Weights of a small mixture-of-experts language model, trained from scratch on English Wikipedia: vocabulary 32768, 8512 steps.
Below are experts of layer 7 (counted from 0) of a mixture-of-experts language model. Rows are named router (the router's row for the expert) and show model dimensions 192-255. Each number is 128 + 32 x the weight over its row's rms, rounded and kept within 0 to 255. Numbers have three digits each.
After each expert's rows: a language model's description of what the expert responds to. This comes from a sample of Wikipedia text that the model never trained on.

# expert 4
router:164121168123121078035065190141115099140125085067185167057102181171163098182099163137062160126133054139124143164140157170162135093137162060151106110061107141146125142140126148177124111109119153
Sports/results table separators

# expert 40
router:229156140150120082058094141102083123153132129135127192074112162121158098172174112141118162171155098128139201132159172141175182073129175089162105096092108104130100171140161114142098171112083147
Abstract noun suffixes

# expert 45
router:127179106131123075101098165077108103090090099084149134104088093101168104120185071164115144168163109150138144131132183143173144132122115131118086132108119150112108196115158120171110157108094153
Rare word beginnings

# expert 37
router:182142099074101090060088185142117153157134143125158206053107133169106085148109109147053162105129098130148174129177123111143146068083127123134112109064102080113148138177120139146146174110070153
Table separators after values

# expert 61
router:169164082126120072118114124089123068148108138100167180083089136155151152140140109154111113160116087167156205141129159149135153133114145120148064070087136101123155146075101125170094158073109164
Main verbs after subjects

# expert 36
router:145159091124138092099085180167111083078077106110172143130100122141158083119116150138126191108163081092155126169141143135182169105087179083188095108082088127123148183084087199163059168109097134
Given-name starts

# expert 10
router:175130162106091048110106171171108137087079115066101163100104176145155079140118102110102158173119090114163144162154152130173128129121174098147040096143139097119099159079131150146144132087094159
Word endings of nouns

# expert 11
router:169148094096105081113108174144140147133085138140124168078114140163105127140131145147093130152105159149139125116155136174136143085094171083169084113137044114081123155122100165120085085077124154
Mid-word fragments, symbols

# expert 26
router:181127117111065065084095135142099152129145136116150179076081137186160134160160103156114147151144125129112167081155186144164158070109147080163090082107122109115107179170105099148134200120083122
Title head nouns

# expert 51
router:182113115087123080123134143141120084119101096080160165092097150145131099112144148148115138179137090101166150146116162175165184108120143087135055067096094088166174194095090159158101179115109126
Sentence-opening subjects

# expert 5
router:191144122115099062090077167067116096105115143150147148080089168150155146163145140105110147169125115152092150146127182150166148099123147058171107103062117077107094150108150092148119150114091122
Copulas and conjunctions

# expert 53
router:162138142070085096064040136174084099105080161103138130081060190158114147176175115168121152093176118148133159117192157147161197134087180087176134080086115089123110151171097111126095142091119142
Short table cell values

# expert 31
router:185171114094143088091110144132127085091087085106131192107106149131139109130140110149087151167164082130213135176139171156165172094148165089124075077107106128147178155090096130147101193108111134
End of personal names

# expert 7
router:119134040090138107135101176150107081112093115084178155084140189140123124155166124165108116090195135059113164128128126171129167103087125129156102136099133130100194125110100169159123140107088170
Infobox and heading starts

# expert 1
router:143149117121089095082109123117091111143113124069207190105116150139104096177112075153119150130186131127130147174158154155136160096105157106166059064113090168045142177125085126150148149137146162
Head nouns before "of"

# expert 0
router:185153118123135083080086155140110134105035095135104124116106153134147095139144105154115163140122121099181180166131131167139175130053178092165042135105126125102134185110124204115109106060105158
Inner name fragments

# expert 23
router:165118086084108084098088182130085156087112139064154133111123097161106108183125121165104164145123136143144128162168153177141134070104143149165092112130089094040156149110141123160114225129074158
Taxonomy and species

# expert 38
router:139165094098117108021090122120130141136134173081207153096143128150106121142125065176107166131147116137134165163153147157155135112121180090103079041051100090110136128092138160156110169113085166
Infobox field separators

# expert 47
router:117203084115119075121084174081141076099125121117159174087104104118115132132170126173072128137156129121159162152128147111170156088101174104178125102090108131090169109057091136153054171103108109
Verbs and adverbs in clauses

# expert 17
router:136121106105091145090094140112098107135133124074191157104087151136121135155139127161059164114179054085131148126136137146130180114086145104142094110056076162104096170135099136183098113079106150
Table cell separators

# expert 39
router:117164065103120103094145157132177074110127162093155167099136174119136108137160124116087113143168149104124163133158112155157176061081149142146082125101168086075181142131087162134113152104055144
Infobox field labels

# expert 35
router:118142082115090105104101131101106088127138096087138118108086106127165087177170098159058150122149112114136165187158196156149156125096148087112128116107126099128152088093077135154122144082134132
Prepositions in narratives

# expert 21
router:111126096094135085084116158123139117123089096094155135080064157175158114203137102140112149128176126122153114199170170114178124103119165114153142119118042080138195135112085126169100197079103137
Articles and prepositions

# expert 48
router:157147098070120129126120124080099140115115086114171133125076094126140135185127116125099126195145110161156160143124167145157155137103177130157041087096120128073129169094137155146080116120088178
Word completions in prose

# expert 27
router:148146125122110116110134126091100095128112114068163122090075117115144110146141052135108119165123098170168140166118143156148140123109155135118044122130104146093124215104118130129123149082084171
Verb stems after function words

# expert 30
router:118150056093128109115113132076115060143096077111169162101098119143161142134121123178089159170155094148182151153118147158150167093100175120152109098104126085094150130088093126154095144073065163
Predicate verbs and prepositions

# expert 25
router:139149090124146118106106162152123130095056100092127121090091134145152081145125090130120137133139131117188139133163153144173185141085184130147054126122130112099128184103124198140099100097094167
Inner syllables of names

# expert 22
router:201137140086123122116121100108146047136104146098145201079079149186158125144145099199108108169131067148150191153100127178136158137080124119170098091070137106125121129102047137186108155067140144
Time spans and event verbs